From a checkpoint of a small mixture-of-experts model trained on Wikipedia.
Size: 11 layers, width 128, vocabulary 8192, 20.4M parameters.
Below are experts of layer 8 (counted from 0) of a mixture-of-experts language model. Rows are named router (the router's row for the expert) and show model dimensions 0-127. Each number is 500 + 40 x the weight over its row's rms, rounded and kept within 0 to 999. Numbers have three digits each.
Before each expert's rows: "comes after" lists some tokens at least twice as common just before its tokens as in all text. This comes from a sample of Wikipedia text that the model never trained on. Tokens count by the router's weight.

# expert 113
comes after: " |", "-", " by", " USA", ":", " by:"
router:500501538478478504551484517483521464563481460440452486520486498526513460516438441548405508481488524505485499492448474458470446490515412497480496485513518487491559498549430477499483521484485555431464457520496506484555433511480470479447448505525536430526509495501508492503488494443487439413538528579476501577475537528480455455490464508513483421487493649432463455440582502473523444441448

# expert 31
comes after: "\n", " on", "On", "-", " On", " released"
router:476510565496520460512547451400489478573440541473535493488508472464492437494477466484490436520457538492478486497509467410551513532488446492510453502542512572409553495517501488494551499514541520488462490475502540439469446514487477460479492550490525478506541429528469508577485508499513481467559598497473478494415525467510551511455545458463505471559551632389457469486482488537488516473511

# expert 107
comes after: "\n", " is", " as", " was", " with", " in"
router:543616447492463527513596473467486489522470478474480465571485484502476490491470511457491458515463511476474471543502501553466462475578517510449437510493517490439511470507463467509463530519609524420426442478409575447440494506461468504473488548480534440575457494506478576572518444497491438501595493487474463542506524534473514475467527544488482496520528518502468440461489493489534443528445

# expert 19
comes after: " the", " The", " this", "The", " his", " a"
router:492536566453497469496532439405534471494454450518499450529479511497472470563491497534479514475495567480471408424554438491565471486535484472445462569532498495499525496563524526536504521477485529453410454464514549449555457463497468502475436509466529482528526433458417520529529487502487496495511503571519530516428602477514483532550539409467480528512570526447488489499560473502431467529514

# expert 96
comes after: " ", " 0", " 1", ")", " 2", " 3"
router:536496499517517459537576526414503493572515567486440474544502497486563485470465458568406540450436564496496491481584486510483475469497501486462498535509577533445520500577473526553493532445539535497496499494462508507487455521501474460484402625470472453527526516529477506545528464523513477470601502470459446529497628488507475494506535501501455483512497558497505474475553522446473475508522

# expert 36
comes after: "\n", "-", " (", "===", "==", "/"
router:555546502511521520483474542441536431561411530478473462521495438510505476469460471540486503518448533502431451493554465463538456532529437512515444562533518476457535470531515485470546500455497529495510519447428610489521457470526482460451484474501502504578443491478454513492426472511507454490558492493467440537455521510520468433461543483574468470526483590445408521506530543503483409454509

# expert 8
comes after: "\n", "In", " in", " January", " March", " In"
router:516529534513543461499515510439508490555434510484474419493510545490481466502459475473492551471489542503391462437531496448500437572493430483501506633512500433464553456477528491519506515498542540435492497479445490491502437463500467511490433493469503465608520433447487559510441464499530474460581519506473490564437502512491525458478496454531503415544545546495450472493503506513538438463471

# expert 34
comes after: "\n", ":", ".", "===", "\"", " as"
router:555542521484499508490512533508520432535426498455475449481515508432527483511487493506460442446486498518372505518572489487536463478584495591523488570567525447431535503514496481504551530485486574444500476483470540481472479471488486477442495512506529447558445518478426527500463411435510453429550488583455506552452503540511450493519541501568460485533509543511425482460502514490526486454525

# expert 39
comes after: " to", " was", " is", " he", " were", " and"
router:479506519459465553502521447462522463541496503498531467551496548416507478577513486562475474469478493430476365456485515427508466537488500518509535542551507433490524511596523493545527530500463535475527515485496531462491483476479447475435458521458540479562468429466453569516484512390557446484530509524449509551471507500435416524480506547460477507498544594473439495462505501494513445514487

# expert 124
comes after: " the", " a", " of", "'s", " an", " his"
router:593482528460528556577514515513518480490414476494511482530481507462531490526440425531466539436449465535427452495489448525539509518528453560490386539512525509456482421547493527539553536494545519509468518458482565488548452483500478515450466480493541489542483542518490556500442503455460535446507567483491473546505540524540468502436442520514448459503565545467471502444540566428488473470428

# expert 47
comes after: "\n", " University", "\n ", " known", " member", ")"
router:553499524510474509536567513417534474625475458455488412520535473471477432437487477513479497415490498450430510451492516457536469524550477462488431521563545532459497466523487518504510555448559507482477494510456530469458471497449489456473457506497500426548557461532452454562478515452544467474552564565477465515495504440485529432505486470499475470533563522489484457492543540457540508472409

# expert 101
comes after: " is", " as", " in", " was", " of", " a"
router:602604439448539520520592538498511469545417542491461447483485555436490495497472517514448485489468480515490477509562514467532500473546472497486454538551540477441513453538455480549468527504492559460482465515523545489487488466488462430469489580525543452533469442527468546542450465489538428456540482578487474514437513519487486465458523505511448502578532510471474427459517459510534424486441

# expert 27
comes after: "\n", " ", " =", ".", "|", ")"
router:520538498533559527579590497454539492586532555504523508496507432499473465518423484480452518492385511513429478488494507495450507521483431497457484547536506521447507463479520503501503569459524505499456503494478483477466471490466478475494432556442543478495461526530413509467448463477527500507562565493509499481437541437465492465495532483504443482502610616441511443524502455477519465438510

# expert 100
comes after: " |", " 1,", " $", " 2,", " /", ":"
router:476516467516501496475465399466528456526512536453473479520532542483544478498467516488488489503480538527444408458577498412518475524533471520441438526501547533435568426554541550558511549444543505456506523487523500477477450475461425479446489557531481437510479529455435558509466414481504486466581537481487446537472533504500523440531491454460494507497507588462444509477587529512465496457519

# expert 89
comes after: "|", "-", " the", " a", " •", " Pop"
router:585585545472551491582589520506552484498467543468515497509516462456496444548474523520472568496449548513505428421510461455505527515519474443431466499539491553467500425537501514504451551465503521467511399483473573499563495474488452405478483544512498477491486433520468532587502484516528449489495480527514495520504548475410441484523528493474439510528571506461488503451508447454513490463508

# expert 125
comes after: " the", " of", " United", " a", " by", " New"
router:567553547462587474529518446483540417478444556480451512501543473463540467503474530521475520508451547451484438388467457415479516529525495498482464575505533526481579474572496536560523519451518552476516434488466556470563485500478455475431463509508500494506486448496427521506531495503515474542481531522514500592440529442491517496497510527507469466570591479504483454429523545532505465495487

# expert 40
comes after: "-", " was", " did", " is", " does", " are"
router:520552507519500445531577519485506464553449511522430471541472505527543509500457466549483525521511495478500424476528484546548539607562393504484424516538499538468513470545465449484484531484554520504419487438533598440506481498502514479487490516518493500530497513455467585567516525521462423473539535574430473513443567553508516528469457530487451472507556533454502493513530573449533488495460

# expert 54
comes after: " |", "\n", "-", " was", " \"", " is"
router:541535480451504532484563565422482428505470538493546480596472501527576460538514508542515482491478458502419453455543501469566462548543410524519502577532467492482514447524493505505513534487558500469486493498488510441541477487501432492411518519466518447556484473459454564531452395463576445521501514496437452519469563508500461517438478471516481543501492579469471495467486511482520463446463

# expert 45
comes after: " the", " in", " of", " and", ",", " to"
router:472501567471509471528509543428496484657480477416446476568465500455484461548469434518426508477481549502454418506527443453549461570519466527506517618539484511467523416534511524518538553472549552478506488498491473462556496467471492497438499516478566487510463534529473538476494518485510483504540504510510485528477584522491445467408420464526506502535484530507481489499532539502535502518475

# expert 81
comes after: " |", "|", " /", " 0", ":", " 1"
router:493529515487531525526500437465560467522475513404503482514526473489560477472441533502462476549478545496440458499537525480489513453545481569496497568492583524473505451551494461552468548426545551464463493503507556506536450520453477412504474508540474483510515459496475583533532458514544451497606511467493510563433503418441451541515491523501435467545516565448441549466517534464416508494499

# expert 46
comes after: "-", "\n", "Personal", ")", "′", " •"
router:563530527500535551507565524446536470525427534446486450508518472505512480484516506565460528474481507443495442450557479493544489507480445483493472547538503494510528524486447478505466529446589592543403414473451577470520467463536505495487402547513496481518473524438437509527499505510488456495610507495460472513413542489442419496493510503568451544522514513471530514497487527414503477508483

# expert 120
comes after: " the", " The", "The", " his", " a", "'s"
router:518622561513490481505549460447491461566469467507416443491477514458515472560449474532490449502431527513496469450479425501506517479553494513430478545528495532472566485567494519530532622478496476435456445434518533455578477514461492532448483523485534485511488462476453467493502519452472512463526541550499489472417554440443477549510553471488435469506525490422497502494522532483499485455459

# expert 62
comes after: " |", "|", ":", ";", " by", "a"
router:477498526490517497502486485375527486564449514351445467518484484468557446561508496514463534453449540484373470496513521486495462508520456554528516495537508505474541473534436492515491525492512550483472510516444495444519428508495463454502473536533496463500488534492456488482464450496511423457558479535434469545470570449490457513483468506553458465572479589449446488485525511478540499458541

# expert 127
comes after: " was", " is", " to", " were", " he", " also"
router:496482509493477470513540494471519458534473523489515471512528556464493454524531494570503458405447544465522405468527509471519532519565462556478498520503514500497504504554488484542491524467537540468403384436538545432429487409491467433433480571490540474511458425470455538489538512491486503482561518490432489540498514464520488517451520474501491532487548521480428486489605516476514401500496

# expert 72
comes after: " a", " the", " of", " an", "'s", " with"
router:560518494446557485528597517493498437512455523503504499474465492391496506479499514535459510492495499477526481436514492461479505494509469510456455529526558510428511390545501480550468561504511536477473405433522525503555454416496413407479492570497538481526497450514446607548454510461501471490495506545499474527471523482522474499481479502494454416552511494477461442479540480483530481417469

# expert 60
comes after: " |", " N", " W", ";", " in", ","
router:506512588505519455567556478423541452521503498426442498471437481465528491570500527474451530440433562422456486498524550453495468499580473530466457565543600493495534483535443489544515519462550538453471508487504512441546475489512436430459500501512540474501499525545409467497463474504479482503529467569488497595488512491484477479511425529538497517524516547493437472474541528503517491466579

# expert 68
comes after: "|", " |", ";", ":", "-0", " 11"
router:513591551459525477549583502486582451514491531418496504462488480493541460508427502473497518511464560535445430500467548538473532494507479500408464552504583549480492470513548463573524534443517476484502452502504532474529437504458492419469511516486477444510468520462465563483438504505527497484570511573506531518439564458484479555521483462501454465512474582397423485495498544504496512487506

# expert 30
comes after: "\n", " ", "-", " Candidate", " Party", " Year"
router:581539472513504535514583507395523439513507483488472470513510465477520462468470524506496499486466491401414456480502501474482486535515484468434439516549530507415483462498503509491545556464601551506509479425444540443485494518455475507489502546462530458532527424551470548542524431490547419513592531493520447482495499521485493471430454495518502490527572537465500499449544528489584491507463

# expert 56
comes after: " in", " the", " United", " New", " of", " South"
router:555558544507501473502541452441570402524459528467424480475503506460520451513467503468504521454404554449493406473530470483481473526520492534462463557524547521494579487511511554494520521450574537490491442460456576462560469474471468472449491489483499510500516453475391463458565478445496518499517537532523490554454553473487495475451473462560485504575568488461501457496543535537542491507456

# expert 55
comes after: "\n", " ", ")", " —", " 1", "1"
router:464502476519533516543537464396483466551500505513485441492548500521484400498451471508455491484491567504483501444534456490438551554597519504450465538522514454453538472525532521570468543490529591504512493485460530486493472486514444481513448574428532432561548504465476494541470500459543492420544516563449442524411515509484525442536526505469482465568516516446488482494486530520542491437434

# expert 111
comes after: " |", "|", ";", "-", " 0", "==="
router:510514531416540525553509490414529516549441479412519526550438477469525407568466464535449528493424534496410435518551512508542483503519453531523529504544496482465486429512481454491492530500573550515480497532489539481576425498502446509513506541506486445492483528507482542490496451505543469501528511497424467553498598437514453542460457429538461523513476556475477526481524498416491474468538

# expert 78
comes after: "|", " |", "-", " a", " Total", " first"
router:533552568467521511546618486468473473516505543437492513473478484507525469560465536518442542511465561490484406441554489558544502463519488518483504534484520439513505493605492485535494556483509581484473467482440547475551453514487496483511462581524466481501460462459450503535481505496471490490547558549469536517468560450432439527527506486479401566516525544405486513518559482451493455501523

# expert 13
comes after: "\n", " |", ".", ")", " =", "=="
router:575487460492562527536518521442591475524486532447532488447493486488554484476520446506495505470490515474446409474562522517518466481511504471486443459503566472495605482536477509577554560487505509433471504410504502440490499520469488422462445521496486510513484512528435538514442440481502458526595524508421491468471619502422460480516484454551535499552504506473519484518513518509559506453480

# expert 17
comes after: " the", " an", " and", " a", " to", "'s"
router:493534517498496500470545559438526457521505504497452504537462487410509461480448463512433447528503506507433435501495506577513473543492514546506510538574529461473547426520539508536541563494526552404480516448511531446525452455462450504440496477501516516541540442477476536556418452450507491437498499465491551527460532547451426472479506450524489514566485565504500463487512488438474461506376

# expert 104
comes after: "\n", " |", ".", "==", " ==", "==="
router:484511512435557501531534531483591427539491460456471492480529554495529492477488524494468499449459492475392474472592496504501449499525495462502476499495527448513598510535530505569482544445480520501477461492473471470469456470408425422484425498501562506537500468550411535477425453480555415495549504507478525502439562509460527563499453501550493516503493524468525455453505549487450512454509

# expert 122
comes after: " of", " in", ".", "\n", " at", " to"
router:505528527433549459524582506501509490526451485497536490511490422477515484453494473494464502509461568504486481433516418455542491517525434462472416541531532513484520451503489470507463502476503556465452475445380518472545471498486503505441408551488557480517502524517427611485485451481523485421533568561460497507408515489468492468529496480474416487575543489520502516484585489503485513491514

# expert 83
comes after: " |", "°", ":", "9", "7", "6"
router:526549503526522521507525437509543461493513560363498470478464530491541472482491533536493503551508560453488444458544492500504524542525484518402486555504559540502532400544478485570532538454533553513438480488471506472481464517445440475442483529477524462507490467494489526527479423522478492489541529501536512559411499492476445515511488492463464485568501627523454468462590558509467492463532

# expert 2
comes after: " the", " in", " a", "|", ":", " an"
router:449580520519543510509521538499562460561452520477482494563508498524530466519440525447506523533479517479459480527523503532543462531496474541413426576503527481463547416549566477559572544518568496484487450471482518484493475511410486482465498517487508501523483450494500546507489445494482437442519496494490517535462507463517466472482499478492444386515512584467413457409523543440427452470488

# expert 57
comes after: " of", " for", " his", " with", " in", " on"
router:539500478498535438592521482458510465508437551488446507566528487425497521537481516549440416462413505465499470523492443458532500530527413519450477568509494508501539455550506493579481552484542514507403409463466504442580415480531453483466417574488479502554474502489485510515448497471490487466533531525469495487458503546518519464504460513548455499520539510427459519463518475495544460486472

# expert 16
comes after: " the", " a", " in", " of", " The", "'s"
router:550554523503544502531609532490525432557398546508477481467482528456485524491483507498491524502490578524502473490492481496478458507533481510387450558556563559462510468552501489535540576496544505458471445436489506487525450504483435480461486520481540476518472485474478576507467522515563492423503495552481482510454526445458474488452498471527466386546498496422456452450548524525452470478444

# expert 70
comes after: ".", ",", " that", "s,", " and", " when"
router:466541536422509517543526450520511468490492468511465506568461480494478510529463436482480469513458522436483488455540467499531508506586451514485516546558465521467567517558509489519538543506483521489442472486472561473567488430470464492440457535473573479556489464457408519504426476458495459547594494603512457511455611555489482534543504466524443458518571521488437523497508516505487460493448

# expert 5
comes after: "\n", " ", "\n ", " Preceded", ")", " Succeeded"
router:498519498541459536559603471422518478554535449462492486517470463472480373479473507504465447452443520450425497440487522455510465498523468465523454481508554538463500436520451492503514524451543529466439431522445536459455447526463494501488450527467484459534523454493457480522516492453534447468595560533463463499412511453504496480479529495522481459485564541444476473452525509442517452442469

# expert 64
comes after: " of", " in", " to", " on", " with", " for"
router:497488478481513480576573469463535500508419502515455507484502458434525472506472452519484475533448529488499521514503442435520494507518448490444474531514482510521546399545468480532485556475544526456460440458424504440499447485463473443453459614468588475513462508526453567471439483486516495426507557597450461509428483497494503481527496471499469479557588482479471477476544508512582485507482

# expert 79
comes after: "-", "\n", " a", "==", " two", "==D"
router:533554537484550573540561542454560462533497468481483471497447443444476417534517489563464521540494474484445434491570492474520448562650466521530522537530484558482516460494476471528520516446556545452486483500476509467553450460535444483499499536463528504513472450540499559552481468482526436515529531468513450513480600483447460481492473465551446537502491556510462522475528564474449475498490

# expert 87
comes after: "\n", " of", " in", " for", " at", " during"
router:547506496453534510523551501427540486524466536516463502464459445452479474522493508488510493523454562408450515470524482440564482538522488477446447486517525490463496433490491507500498559474591544447513451462457470450473419515484489426479421508482539473505466472563473574525471473495539490467585504589473429537439497471496499483490446440562428486514541489435460467411538516524549494495497

# expert 108
comes after: "\n", ".", " N", " H", " \"", " a"
router:496523540505533481496568553492469485514487467423478523525502551498570492546493497540482517491504521528448484497488473469544464499491409516492532535591492535461542493499494573565498528453513512466502484457493497388512462487522511464420482489521541448548498491489439554551485458446605480398484510602465420512477596499473421538475457478525460466488498567474480485539526478504461473463521

# expert 42
comes after: " |", " \"", ":", " (", "/", " Website:"
router:479503463408441499507495514447534484513470471458477435481486497456502464492494476555485477472483485531388484482537471467499461499467432542538483605547535530510578394572500502539490530486523516480484512513528483485548466498465446473380478536515522448581492541502461568489485472438547500477544512534467463500517535457481493502504493398561466487533536593480481529550557491503469476459505

# expert 77
comes after: " |", "}", "\\", " $", "{", " \\"
router:494514439468482521521518509467518509497516514479496434486495455511540440529440486517506542474459542509405504479564529482488507499520524494494519586562578533513622429577523510556529491498526518443476517475488524492487474431381445461388487482469525428565487499461493544524464429470523512478516503549428493553540555513424465502525518461514510542505513546491431498519538474520474508499546